Weights of a small mixture-of-experts language model, trained from scratch on English Wikipedia.
Experts: 16 experts in each of 10 layers, 384 squared ReLU neurons an expert, 1 pick a token, a softmax router.
Training: a variant of SOAP for the experts, 591M tokens, 3998 steps.
Below are experts of layer 5 (counted from 0) of a mixture-of-experts language model. Rows are named router (the router's row for the expert), up (a neuron's input weights, with its number) and show model dimensions 0-159. Each number is 128 + 24 x the weight over its row's rms, rounded and kept within 0 to 255.
After each expert's rows: "comes after" lists some tokens at least twice as common just before its tokens as in all text. This comes from a sample of Wikipedia text that the model never trained on. Tokens count by the router's weight.

# expert 6
router [146 134 127  82 110 127 136 105 182 116 101 133 162 155 155  74 116 121 112 131 155 101 117  96 113 108 139 179 157  88 117  87 123 157 128 108 122 139 130 138 118 108 139 119  97 121 120 132 131  97 145  99 118  99 147 108 139 127 159  93  96 113  94 117 135 148 177 140 157 144 124 115 125 115 128 128 106 143  94 107 132 123 171 115 124 119  96 164 147  94 111 155  97 160 106 133 165 164 152 163 117 122  95 133 101  96  98 109 120 127 137 109 138  99  92  96 164 167 154 106 125  99 132 120 152 172 152 167 143 169 106 162 138 126 120 100 100 151  96 137 101 109 128 106  98 150 182 151 108 117 114 150 133 141 120 153 118 106 102  89]
up0 [127 108 138 146 123 125 138 135 132 141 118 142 152 124 109 116 105  91 123 122 110 158 144 105  78 111 120 155 192 127 133 148 118 137  90  97 141  97 158 173 106 174 153 124 155 124 116 163  98 128 127 158 110 164 118 125 161 142 111 155 136 133 137 113 102 118 111 142 158  78 121 147 103 157 150 140 111 138 116 155 125  78 122 172 158 157 136 109  95 133 143  65 139 104  81 166 152  90 138 152 142 111 129 147 100 148 112 111 125  81 103 127 167 130 128  68 123 143 101 105 130 119 109 130 105 153 144 128 133 136  87 134 120 145 135  65 137 153 137 131 166 139  97 111 121 140 154 149 146 124 139 136 134 186 114 172 135 112 134 146]
up1 [ 95 138 152 157  69 134 139 107 125 152 114 129 119 140 134 125 118  99 138 119 143  79 116 129 166  86 159 106 119 152 107  94 148 170 135 164 144  96 142 100 134 135 136 115 111 117 109 136 132 118 144 110 148 125 179 113  96 122 147 184 121 151 125 125 147 141  86 127 132 100 107 102 106 116 114 168 128 136 130 144 112 136 125 122 111 179 106  86 117 104 102 140 123 137 185 111 140 102 153 141  82  98 139 115 121 121 176 146 164 169 113 149 158 159 122 125 143  79 137  99 127 134 130  77 135 113 128  79 182 118 123 113 122 165 160 150 144 166 140  97 124 110 116 148 125  85 141  88  97 131 108 128 164 128 125 141 118 126 142  91]
up2 [124 174 168 161 126  99 103 119 149 129 149 141 136 125 160 115 156 143 145 139 146 143  72 133 132 112 126 125 153 134 131 128 115 143 147 134 156  90 126 160  94 103  99 135 126 145  93 163 156 129 151  90 129 136 150 123 135 179 105 153 148 118 138 142 120 103 137 110 175 157 110 126 122 143 115 152 138 135 113 112 125 181 148 140 124 110 112 119 121 125 126 144 138 141 130 112 148 127 129 158 147 100 141 136 104 142 168 102 159  72 132 127 108 151 107 165 108 155 155 119 146 121 131  95 150 123  95 125  96 174  79 136 134  96 118  61  74  90 127 167 159  91 123 150 148 113 114 145 133 135  71 149 119 110 114 154  99 101 114  67]
up3 [167  88 116 127 105 126 122 115 120 127 118 119  94 135 151 131 130 119 158 109 184 133 114 181 118 177 142  87 139 149 137 117  53 167 125  90 139 122 131 126 123 107 145  97 122 123 144 160 134 124 149 129 137 156 121 121 117 150 103  91 152 138 135 138 133 119 127 132 169 136 139 124 120 145 124 178  44 104 159 112 143 167 121 160 109 114 107 155 152 132 160  90 118 145 146  97 148 122 141 132 136 159 166 144 135 113  97 143 157 160 103  73 134 128 149 141 142 143 110  79 118 124 117 137 138 128  90  88 106 119 103  80 116 142 113 144 165 142 130  90 149 112 140 136 155 130 140 120  83 131  83 105 137 117 134  97 137 104 140 114]
comes after: ",", "s", " he", " it", " which", " It"

# expert 11
router [167 104 101 108 132 101 141 117 151 109 110 151 132 119 156 146 114 128 142  89 133 129 134  92 154 156  93 142 170 173 166 156 112 121 108 166 110 167 166 127 119 106  93  87  97 168 133 106 103 134 107 107 143 135 122  68 114 124 171 153 146 138  94 165 163 116 148 119 160 174 161 111  90 139 123 128 110 133 101 130 145 122 148 146 160 180 152 130 102 119 134 150 148  73 124 108 109 145  96 129 145 152 128 143 120 156 116 131 159 127 120 140 143 107 128 147 125 114 139 142 113 155 131  85 119 133 146 143 107 121 158 171 154 100 106 113 145 176 143 108 134 162 163 171 133 155 134 114 138 122  96 102  86 157 151 140 122 108 109 107]
up0 [142 148 123 135 123 107  78 155 158 179 173 100 142 116 144 181 105 150 143  93 144 115 145 149 152 144 166 149 115 156 117 126 108 110 135 149 123 154 115 117 129 102 193 121 123 102 121 124 145 149 168  71 146 146 120 127 125 133 105 114 158 117 106 143  83 108 146 142 102 108 143 134 146 164 101 139 119 146 129  90 114 119 115 131 153 108 120 134 134 158 128 122 135  95 136 132 134 125 124 156 129 144 145 157 118 144 102 108 167 123 100 122 156 111 108 157 146 146 145 152 168 134 149 142 175 141  82  61 111 110 103 113 132  98  86 116 163 178 110  77 119 115 111 134 116 110 161 153 148 113 113 145 112 127  98  74 135 158 108 150]
up1 [190 145 136 142 101 131 176 117 151 143 117 122 110 107 122 130 124 152 103  98 102 155  99 143  78 128 138 130 129 111 160 173 135 117 146 109 150 146 109 118 115 126 122 107 130 125 125 127 134 121  85 106 173 174 109 155 109 108 108 139 155 163 148 150 118 137 158 140 106 149 126 177 111 151 162 152  95 167 164 147 134 172 113 146 133 132 123 129 118 125 145 152 113 111  98 122  94 135 138 116  66 101  92 133 113 131 131  85 168 150 137 104 108 140  98 139 140 117 145 130  96 159 134 129 138 123 103 122 152 155  88 122 159 143 154 122 139 180 119 155 129 132 187  85 137 105 140 102 115 120 173 177 118 176 139 112 127 157 148 144]
up2 [140  90 126 143 152 175 121 158 121 146 141 123 141 133  78 142  86 107 128 168 153  94  96 146 115  97 114  77 111 126 141 137 131  84 151  94 133 129 129 123 127 144 143  95 113 161 132 175  99 146 157 173 134 166 125 155  93 138  92 134 115 111  93 150 149 138 112 104 111 123 182 115 157 162 167 118  93 136 102 162 135 136 156 150 146 155 138 135  84  99 137 103 158 135 146 133 135 132 134 149 113 122 164 114 123 127 138 151 127 175  93 121 124 137  92 113 112 178  91 139  69 123 112 115 117 144 129 107 115 117 130 149 149 131 103 131 155 122 109 105 147 104 115  91 167 129 118 125 101 131  81 117  69 117 126 110 126 100 144 118]
up3 [129 128 108 126 113 144 147 154 120 137 121 172 125 129 139 104 121  96 147 203 114 146 143 163 165  99 156  88 147 118 144 143 110 120 126 134 127 152 192 184 168 143 143 124 122 136 149 137  65 125 119 145 178 119 120  83 150 116 138 155  96 117 122 130 116 163 156 112 136 126 115 110 151 112 117 118 116 120 111 130 123  72 108 170 120 105 146  98 122 111 115 147  80 122 167 140 120 105 127 191 117 151 105 158 147 137 110 125 116 163 127 170 140  97 140 133 142 121 111 172 105 141 170  99 130 159 107 132 106 128 143 137 141 149 118 110 147  99  88  93 148 119 112 119 166 135 124 142 137 118  75 165 139 117 140 136 125 139 111  97]
comes after: " of", "'", " in", ".", ",", " with"

# expert 12
router [ 71  91 135 101 163 127 110 113 129 101 154 145 137 146 135 174  65 113 179 150 167 123 106 174 128 156 166 108 112 110 134 109 156 116 151 141 113 127 134 124 137 109 164 145 145 176 156 108  96 123 147 120 151 115 160 112 105 144 146 122 155 136  91 128 130 140 114  89 138 102 147 153 102 127  66 141 122 130 117 140 157 177 136 137  77 122 125 117 147 105 118 126 172 135 156 162  88 106 136 166 126 107 158 101 100 125 152 120  96 139 143 123  95 131 163 162 133 128 156 108 128 152 149 115 154 138 149  96 124 115 128 111 148 125 133 100 160 137 149 112 108 118 150 102 126 158 174 106 165 111 136 159 133 107 153 136 165 141 148 113]
up0 [133 118 100 135  83 127 126 123 124 180 119 138 103 123 110 156  95 113 123 148 134 111 114 128 126 102 170 165 169 135 109 172  52 183 148 112  97 101 142 133 116 152  80 125 131 154 108 165 118 124 119 148  94 163 137 119  95 111 109 136 144 148 142 134 131 107 141  92 118 104 160 126 102 139 132 144 119 109  75 138  92 120 132 118 120 146 169 107 136 140 150 104 147 152 142 135 137  93  88  88 114 189 144 135  99 138 121 105 138 167 114 117 145 162 148 184 109 127 122 106 156 141  91 120 134 105 147 135 108 104 124 122 157 128 159 121 134 144 133  92 144 126  97 121 122 103 119 109 138  76 166 125 136 159 155 134 106  99  95 109]
up1 [122 110 130 127 199 150 141  76  99 123 126  89 181 158 137 102 125 124 121 190 115 135 126 125 140 130 154 112 131 133 150 125 112 132 144 124 128 138 139 158 111 192 135  98 121 179 149 132 165 115 129 133 166 131  99 110 122 146 144 112 105 102 105 104 108 165 132 136 108 109 101 120 147 103 124 139 110  81  88 147  94 196 132 152 133 173 148 128 148 140 138 122 186 140  32 142 116 118 133 130 126 118 116 138 170 134 160 111 138 141 150 160 137  98 115 153 123 101 125 134 134 120 148 101 173 119 131 118 125 134 115  89 145 134 107  93 137 127 127 144 145 138 126 160 112 142 117 122 128 115 120 118 131  86 119 137 121 169 136 140]
up2 [124 145  56 100 106 133 133 124 127  86 109 103 153  80 102 166 128 114 148 124 129 118 112 125 146 117 178 133 136 116 120 133 125 183 142  67 154 116 158 100 148 108 167 137 140 139 131 149 148  77 150 126 148 118 169 104 155 135 119 128 122 139  90 164 121 140 117 118 148 130 134 119 142 141 156 168 142 129 137 108 127 127 112 134 134 148 102 127 131 114 126 105 104 124 118 132 129  91 126 119  94 106 149 100 124 138 118  96 139 127 150 110 110 118 118 111 148 186 109 107 154 110 119 143 168 125 126 209 119 143 133 176 131  93 134 107 121 202  93 108 136  91 104 117 140 120 105 123  92 114 149  86 112  97 171 120 100 131 149 133]
up3 [136 117 108 111 122  72 117 114 155  75 166 145 137  86 103 124  84  95 128 144 128 145 155 130 162 150 164 126 115 125 151  74 136 129 163 115 129  98 146 121 177  95 123 132 150 129 157 142 143 147  66 177  98 164 111 103 162 101 106 146 106 161 133 120 137 153 109 140 131 104 149 111 101 174 134 114 119 118 150 101  86 118 113 172  92 139 129 133 149 116 148 150 159 114 147 140 161 108 141 134 128 103 156  95  82 115 128 122 138 153 145 136 152 130 109 140 169 134 113 112 154 162 168 100 167 161  95 109 142 114 122 150 129 175 139 111 128 132 120 103 118 128 142 149 138 119 100 125 158 150 134 101 145 113 100 134 158 152 134  88]
comes after: "\n", " |", "=", "|", "-", ")"

# expert 4
router [151 135 103 112 122 161 125 115 122 105  62 159 139 148 111 126 148 155 144 168  96 177 114 172  81 133 133 128 159 131 126 132 113 121 126 139 143 156  92 110 174  97 137 111 155 125 121 149 151  57 120 101 122 115 128 126 160 119 108 160 158 144 122 130  97 131 156 141  90  77 136 138 152 150 171 138 118 107 140  98 131 111  98 138 130 101 136 151 142 118 145 137 110 123 110 147 114 130 160 153  97 147 114 131 142 155 147  91 123 131 127 142 147 119 139 149 112 100 125 189 149 103  88  63 115 126 158 110 168 129 123 138 150 127 103 132 110 107 142 145 151 112 104 127 115 133  58 133  93 126 133 149 118 126 162 104 145  91 153 164]
up0 [ 95 169 151  99  91 155 120 131 145 138 136 142 141 105 114 160  53 159 108 166 118 140 102 123 101 143 116 141 113 168 101 146 158 114 136 118  94 138 101 106  91  77 140 136 123 160 100 153 162 125  88 116 109 140 112  97 153 124 119 132 137 115 157 127  83 156 138 143 145 123 125 108  78 132 103 100 104 116 108 146 106 107 144 147  97 104 166 128 112 160 134 119 131 129 151 163 178 137  94 125 106 116 163 129 112 127 188 123 126 154 138 108 161  94 121 138 108 115 121 121 148 164  75 139  99 131 139  96 144 147 120 133 109  76 113 149 179 143 104 106 150 165 141 118 119  69 122 135 128 141 130 113 153 106 124 116 133 129 140 126]
up1 [140 168 134 115 123  97 119 107 119  98  95 115 130 129 147 129 160 144 156 116 116 171 144 136  75 155 100 130 130 101 115 112 123 123  99 114 132 187 116 119 152 151 160 127 146 101 168 151 127  47 122  92  99 162 111 131 126 151 132 134 116  86 128 125 136 131 104 158 162 131 116 105 120 144 165 110 113 109 121  72 131 141 120 159  77 126 131 131 116 113 179 148 155 150 101 119 137 107 134 130 108 156 119 122 124 150 146  63 132 140 126 119 154 128 134 212 119  75 109 151 133 129 120 115 104 168 116 121 128 116 120 136 114 112 144 156 104 124 120 152 177 119 143 135 139 172 132 148 110 155 108 116 131 107 115 100 136  94 162 128]
up2 [102 117 113 105 162 136 164 117 126  84 138 134 124 133 139 106 132 150 120 103 186 135 154 120  93 145 151 130 167 117 121 167  93 100 144 165 119 136 150 181 139 153 146 152 117 143 158 132  97 139 100 102 132 126  72 121 106 153 120 131 159  95 147 108  82 141 173 131 132  99 161 125  81 130 134  94 137  93 139 155 109 117 108 188  73 110 102 152 132 146 101 136 125 106 140 154 118 116 146 140 112 135 146 151 155 131 116 145 141 137 130 134 145 139 117 158 115 170 132 149 116 104 115 113  91 151 133 131 114 100 199 152 146 155 119 109 134 140  86 123 181 104 130 155 107 110 125 146 137 150 132 148 134  82 118  84 149 133 109 136]
up3 [123 135 109 145 145 126 181  94 100 111 114 111 100 127 148  85 120 115 118 127 121  87 145 162 132  81 158  98 147 135 117 110 133 147 113 101 157  89 121 177 125 158 105 104 134 144 124 139 128 131 135 125 103 145 146 132  96 121 106 161 130 108 128 116 113 128 143 121 120 155 179 103 132 151 165 147 132 159 134 114 125 137 119 104 152 119 112 181 141 166 137 120 146 125 137  86 129 151  99 133 187 149 133 102 161 151 117 103  49 134  94 128 109 133 147 170 129  86 133 158 113  82 109 110 107  93 112 138 182 122 103 131 136 111 147  74 119 142 108 121 152 109  94 131 141 118 109 118 145 103 163 160 119 162 177 138 143 105 132 122]
comes after: "\n", "-", " was", "=", "  ", " is"

# expert 2
router [143  91 122 113 153 156 153 119 101 154 120 111 184 156 109 132 122  96 178  75 125 110  81 125 157  96 108  97 123 141 145 127 170 122 157 121 171 130 105 114 143 147 144  99 157 153 131 135 127 158  87 120  90  94 123 163 137  89 132 121 153 105 157 106 122 135 150 126 127 167 120  75 152 124 125 102 193 137 133 126 141 118  96 163 133 168 148 146 127 125 146  99 116 161 140 120 165 144 101  90 150 120 191 143 162 117 126 131 151 146 145  90 137 132 108 102 116 129  93 123 141 124 136 123 127 133 151 144 148 105 121  93 147 131 143 185 121 109 104  82 133 125 129  99 142 133 160  97 154  91 121 138 119 106 117 120 108 108 146 123]
up0 [ 98 113 118 144 161 117 110  98 132 120 144 125 105 149 105 117 111 102 109 114  98 130 105 158 116  98 131 112 121 129  94  97 113 121 182 171 120 114 120 153 165 134 123 152  94 122 168 144 107 117 150 136  81 133 120 100 150 115 155 113 116 134 123 179 155 129  98  74  91 135 160 160 126  96 132 136 145 115  95 120 133 105 124 137 184 157 152 112 111 117 132 135 130 121 130 147 108 114  89 108 157 187  82 165  85 128 137 159 124 149 149 115 150 151 151 159 122  98  92 124 169 152 129 150  75 155 157 120 149 145 146 141 183 142 111 100 133 128 145  97 127  95 137 125 158 163 116 156  82 137 117 134 127 140 138 114 151 158 157 129]
up1 [131  89 134 113 132 160 100 161 102 101 102 127 143 179 114 174 115 113 148 155 115 136 112 144 145 137 124 153 130 110 130 195 141 139 159  63 164 121 159 137 123 127 155 142 110 184 143 122 116 147 174 125 136 179 134 125 147 146 141 130 120  86 134  81 123 155  89 119  91  91  80 137  92 140 157 151 149 118 148 138 106 111 131 119 122 117  99 103 125 146 135  97 108 149 137 127 141 100  87 121 156 133 123 139 108 114 146 116 155 140 116 157 130 145 102 134 140 140  97 116 170 115 100 153 130 196 120 110 146 137  87 106  95 146 143 133 148 118 151 147 145 145 118 141 173 105 113 132  99 136 139 157 120 117 152  71 139 114 107 125]
up2 [169 140 147 161 138 116 123 111 113  89 125 120 148 128 136 106 139 139 143 123 182 144 147 182 162 142 167  96 111 105 130 112 150 112 103 149 149  91 139 135 114 119 157 130 130 126  99 117  75 146 119 112 122 120 122 116 135 133 160 137 101 101 193 135 158 137 167 142 111 143 142  81 118 123 147 128 130 150 171 143 103 142  95 126 135 175 127 127 125 100 149  87 161 144  95 120 116  97 173 166 106 125 186 131 116 107 149 161 157 106 137 140  90 154 101 133 148 128 137 111 174 134 166 126 182 124 159 130 138 136 128 116 131 103 101 105 119  89 149  87 172 156 142 155 120 130 130 114 121 147 144 173 149 145 127 113 164 117 112 149]
up3 [ 89 123  92 127 166 106 123 176 108 140 127 145 100 171 146 129 128 116 128  57 139 125  92 121 130 102 113 156 140 132 119 124 151 128 110 161 169  96 125 148 144 127 113 114 103 116 136 150 143 145 141 114 112 137  93 126 116  72 141 130 122 143 140 128 138 111 184 113  99 111 102 130  86 113 122 101 119 117 121 124 105 142  65 152 131 147 134 121 157 118 130 148 120 135 124 113 153 149 113 129 142 146  99 126 102 110 185 132 158 163 134  90 151  74 120  92 142 153 141 107 139 174 114  91 115 151  98 118 153 121 140 169 151 121 148 128 154 146 135 156 144 115 146 145 171  94  97 120 130  69 138  88  80 133 121 146 142 160 109  91]
comes after: ".", "=", " =", "s", "\"", ")"

# expert 8
router [110  83 137  88 157 116 115 162  74 123 135  97 123 126 112 139 125 136 122 139 119 127 145 111 114 154 113  84 149 125 145 128 109 128 143 113 134 110 189 145 186 118 138 122 102 128 142 113 153 143 159 114 112 132 139 159 130  94 130 112 114 128  97 137 148 113 158 146 127 132  93 108 133 132 163 144 123 114 126 115 124 142  73 155 111 113 162 133 105 132 111 148 129 145 145 116 154 162 149 133 177 129 119  96 147 124 130 145  89 135 119 136 194 116  96  99  94 160 102 153 129  91  80 150 127  97 162 128 135 102 152 106 128  89 160 176 116  87 150 166 132 112 137 142  95 100 157  84 152  61 123 102 124 125  98 114 137 153 124 148]
up0 [138  98 117 167 124  98 183 110 118 131 142 134 163 147 178 128 152 175 156 128 101 151 198  99 134  90 117 120 111 162  95 107 158 114 122 131 148 132 161 139 131 132  90 174 137 126 146 130 143 121 104 146 105 124 163  87 118 140 124  77 134  59 108 167 158 105 116 114 150 134 158 127 124 149 120 139 112 122 106 137 174  80 125 136 105 146 129 101 141 121 137 115 102 166 150  95 118 152 121 142 140 151  90 139 151 137 128 108 104 124 136 123 147  96 123 126 120 150 125 126 153 102 146 153 100 138 107 116 126 152 134 157 136 164 102  83 110 124  98 130 130 133 115  77 111 126 111 100 118 127  99 143 105 103 162 143 150 154 168  85]
up1 [181 121 146  91 162 149 115 130 171 142  99 139 150 139 117 100 151 161 116  85  93 156 144 115 157 123  88 161 149 119 159 108 139 125 156 137 139 102  92  87 126  91 108  93 118 123 140 130  98 131 109 131 127 132 141 144 139 136 144 123 111 127 123 108 110 174 113 151 131 133 156 166 139 128 121 151 136 112 125 161 140 135  91 127 103 113 131 134 131 133 135 133 133 109 134 158  95 145 138 127 122 146 153 103 183 104 134 147 112 201  75 110 145 104  88 151 142 148 137 125 137 142  90 124 103 130 125 149 123 116 145 127  73 116 134 131  94  59 105 122  70 150 103 150 125 199 115 130 139 170 118 117  93 111 141 135 141 142 131 104]
up2 [ 99 135 127 148  88 196 113 143 137 138  96 141 131 123 120 130 143 125 104 149 130 142 125  80  89  89 127 102 158 130 136 114 109 143 115  65  56 156 102 159  90 141 122 107 103 111 141 145 149 122 119 109 110 130 185 142  63 123 139 114 133 132 129 134 133 164 139 146 118 118 161 148  85  93 159 173 123 113 109  92 140 127 131 137 131 104 135  73  83  90 112 150 148 125 122 114 126  92 104 125 142 118 124 117 133 125 140 121 116 109 111 103 148 143 165 132 124 146 126 145 136 153 118 128 106 147  53 134 150 112 156 119 131 108 146 130 122 131 122 155 132  63 140 143 111 115 140 118 131 104 140 139 132 108 119 108 128 101 144 188]
up3 [130 128  91 118 118 143 177 111 103 119 159 136 151 122  91 136  84 143 142 145 113 118 134 106 175 101  87 124 122 159 119 111 142  90 157 100 129 184 124 134 155 120 122 125 136 115 135 108 158 146 123 112 102 132 152 160 168 115 136 130 131 190 181 114 104  93 142 144 173 105  99 152 157  88 125 165 142 137 146 154 119 137  79 147 157 100 110 114 132  97 113 150 108 134 150 131 161 153 115 135 160 102  90 152 147 104 173 116 143 129 143 116 149 131 127 169 118 148 156 143 160  74  68 140 127 152 146 140 122 111 121 130  84 140 135  78 117 112 168 113 140 152 101 120  97 106 114 143 122 129 137 140 108 115  92 138 118 151 127 120]
comes after: " |", "–", ",", " (", "|", " in"

# expert 3
router [ 86 165 126 112 114 178 138 155 107 150 160 135  90  97 123 137 108 125 139  91  93 151 118 160 142 156 112 115 116  92 133 116 125 109  99  79 152 109 115  99  85 142 152 134 143 131 140 126 105 116  98 161 143 134  99 124 104 163 119 141 119 162 111 124 127 136 147 129 148 127 102 123 106 126 122 135 139 135 167 118  85 127 122 140 174 184 140  79  70 147 139 122  86 111 150 148  80 129 123 132 160 178 160 116 151 108 117 127 108 176 110 101 170 132  95 125 144 159 153  70 140 134 106 104 122 100 110 133 125 112 111 137 124 133  84 114 154 113 103 160 143 124 117 169 145 103 125 111 127 108 137 126 113 135  99 164 142 162 144  99]
up0 [125 108 143 126 122 168 142 186 146 127 137 132 131 146 111 120 130 105 173 129 158 106 146 106 139 167 124 120 148 119 180  89 150  98 143  93 124 185 113 133 145 134  85 124 123 106 115 111 117 120 115  90 143 127 138 149 129 141 147 157 131 135 150 122 138 132 138 160 120 166 208 100  83 106 176 160 139 131 172 139 100 112 140 148 111 130 128 103 117 125 115  81 109  77 125 136 149 103 170 107 164 134 118 112 132 111 141 114 129 113 115  82 177 153 110  94 151 143 168  74 152 103 104 112 142 141 124 109  72 134 122 130 123 115  95 159 133 133 130 115 134 141 118 127 138 118 128 107 103 164 146 142 150 106  85 143 133 107 144 153]
up1 [128 104 144  84 119 121 160 112 125 130 127 114  97 100  92 110 126 134 116 118 120 199 147 157 147 163 138 112 120 148 129 118 154 130 152 133 165 105 141  72 107 154 102 113  96 152 148 121 112 120 109 139 141  87 140  80 119 131 109 124 117 178 118 149 119 180 168 121 121 127 153 114  65 110 120 144 105  92 128 106 143 118  95 160 121 100 153  87 144 121 119 111  93 143 140 107 142  95 110  92 166 163 129 113 106 131 139 153 123  76 150  91 156 138 136 154 112 139 130 108 122 151 129 173  99 120 113 105 170 151 140 160 122 140 153 100 136 136 132 132 154 105 106 127 148 119 136 120 136 151  80  88 173 136 149 139 176 120 135 153]
up2 [110  86 129 119 165 136 157  98  98 126 164 139 118 161 114 122  74 149 165 132 107 138 113 127  93 126 103 113 143 146 137  68 156 121 127 156 116 164 135 116  70 161 119 138 157 109 109 125 144  69  86 118 132 123 105 150 125 113 108 149 112 139  86 126 121 148 145 120 137 107 102 115 117 139 135 172 149  94  89 117  85 113 121 133 124 129 172 120 143 167 116 138 134 116 119 133 125 152 173  76 101 163 109 118 140 164 138 145 119 137 115 101 143  98 114 180 148 132 116 114 151 131 124 115 196 103 117 127 131 120 138 145 121 120 102  90 122  98 115 127 113 158  94 150 128 120 134  84 120 119 169 117 133 124  98 170 150 117 117  80]
up3 [138 169  94  80 137 128  84 152  96 183 102 131 121 116 118 130  98 181 136 132 147 107 147 111 126 154 125 107 155  85 108 107 133 130 118  91 121 111 152 143 133 107  86 127  85  99 115 126 149 152  92 139 121 121 110  79 123 147 111 121 141 130 132 135 131 141 130 126 121 151 144 150 129 154  93 110 131 126  93 122 122 115  71 122 120 112 149  82 143 157 148 160 114 121 152 145 130 129 160 138 158 130  89 125 139 125  49 144 137 176 149 132 119 137 137 148 115 121 118  85 108 151 104 111 133 120 130 126 153 107 167 132 132 115 106 126 145 149  99 135  74 106 132 158 141 171 135 132  85 126  75 139 106 138 183 152 162 153 131  99]
comes after: " |", " (", ";", " N", " W", " S"

# expert 9
router [136 190 128 131 140 144 142 104 110 136 160 107 139 136 153 113 116 128 110 117 116 121  98  95  91 128 113 145 118  95 117 143 123 132 109 155 151  72 120 165 161 122 124 107 132 118 147 109 109  98 130 177 110 130 110 122 180 142 102 107 134 181 168  79 103 143 106 111 157 142 109 106 113 101 134 112 109 116 160 150 113 143 136 116 129 105 129 162 176 119 113 115 138 122 127 127 163 135 107 126 153 115 166  83 137  91 111 115  70  88  95  82 140 109 101 170 159  95  82 147 152 154 164 118 127  94 133 103 135 138 150 144 111 114 121  88  89 131  83 157 136 101 144 174 144 106 142 128 113 129 118 114 132 103 131 148 146 107 124 142]
up0 [137 175 126 127 124 127 105 109 130 144  95  72 175 131 147 128 127 140 110 107  89 115 115 122 109 150  77 158  70 110 164 112 144 127 159 114 140 159  98 169 112 119 134 158 142 163 142 139 131 126 116 144 102 104 124 151 130 116 135 106 150 146 131  98 107 148 152  97 124 160 151 146 139 134 127 102 111 133 160 140  85 105 110 153 137 130 123  95 118 170  78  95 170 144 129 115 109 124 143 120 119 139 149 130  84  94 131 100 131  77 121  79 101 120 158 158 135 124 129 131 147 155 156 125 107 106 114 129  81 133 105 116  90  97 128 139 131 138 137 179 163 170 138 101 114  76 177 102 157 112 132 115 126  92  99 127 141 112 143 135]
up1 [ 97 132 107 144 111 124 144 127 179 139 131 124 109 115 157 110 112 127  96 145 134 105 117 130 123 110  99 145 129 152 141 122 144 143 131  97 170 128 111 150 119 125  80 132 171 132 144 125 147 137 133 102 119 142 129 124 120 150 134 148 141 183 183  79 144 154 129 104 141 117 115 159  99 112 111 126 115  92 133 133 139 160  71 104 105 189 116 121 125 117 126 125 102 122 102 106 132 133 128 173 118 160  68 109 109  68 159 105 109 148 165  82 107 148 159 104 140 100 101 131 161 120 144 120  99 117 114 122 110 112 191 122 114 160 139 107 132 139 112 113 120 151 122 124 138  91 134 140 120 143 145 144  69 164 156  93  82 132 132 170]
up2 [106 144 107 142 126 133 129 104 140  95 112 141 107  90 146 160 131 147 120 169 128 107 113 120 100 118 114 112 107 120 151 117 151 146 149  58  93 134 136 152 148 135 114 146 148 133 126 158 138  73 106 104 108 154 155 141  96 145 136 120 122 173 115 115 109 134 176 147 148 112 181 134 107 102 113 107 117 116  95 164 104 150 139 175 137 166  89 131  97  95 109 120 168 149 164 103 163 131 177 154 171 136 121 101 126 150 136 118 129 164 124 132 125 163 127 156 133 116 128 116  90 153 118 154 118  70 117 106 115 148 101 123  99  83 143 151 133 125  88 105 135 127 122 154  97 119 104 107  76  91 131 167 112 112 105 139 134 112 122 145]
up3 [137 131  89 122 130 179 114 126 140 164 141 117 129 132 149  93 101 138 134 102  96 103 146 120 131  89 128 121 139 114 148 112 113  87 139 109 117 153 130 120 162 166 128 120 148  97 155 129 173 178 178 146 135 124 133 119 126 110  82 145 160 183 102  90 104 140 134 110 143 116 123 104 143 106 100 186 118 118 178 121 124 105 174 106 138 134 114 148 107 163  80 118 111 108 126 101  88 120 135 137 112 129 147 128 132 132 114 147 116 123 126 108 205 120 137 112 106 154 142 120 178 135 145 152  99 156 106  81 148 127 123 169 144  82 132  86 176 105 132 116 116 109 119 119 116 102 112 123 102 113 109 132 118 145 120 154 155 111 102 102]
comes after: " the", " The", " a", " his", "The", " United"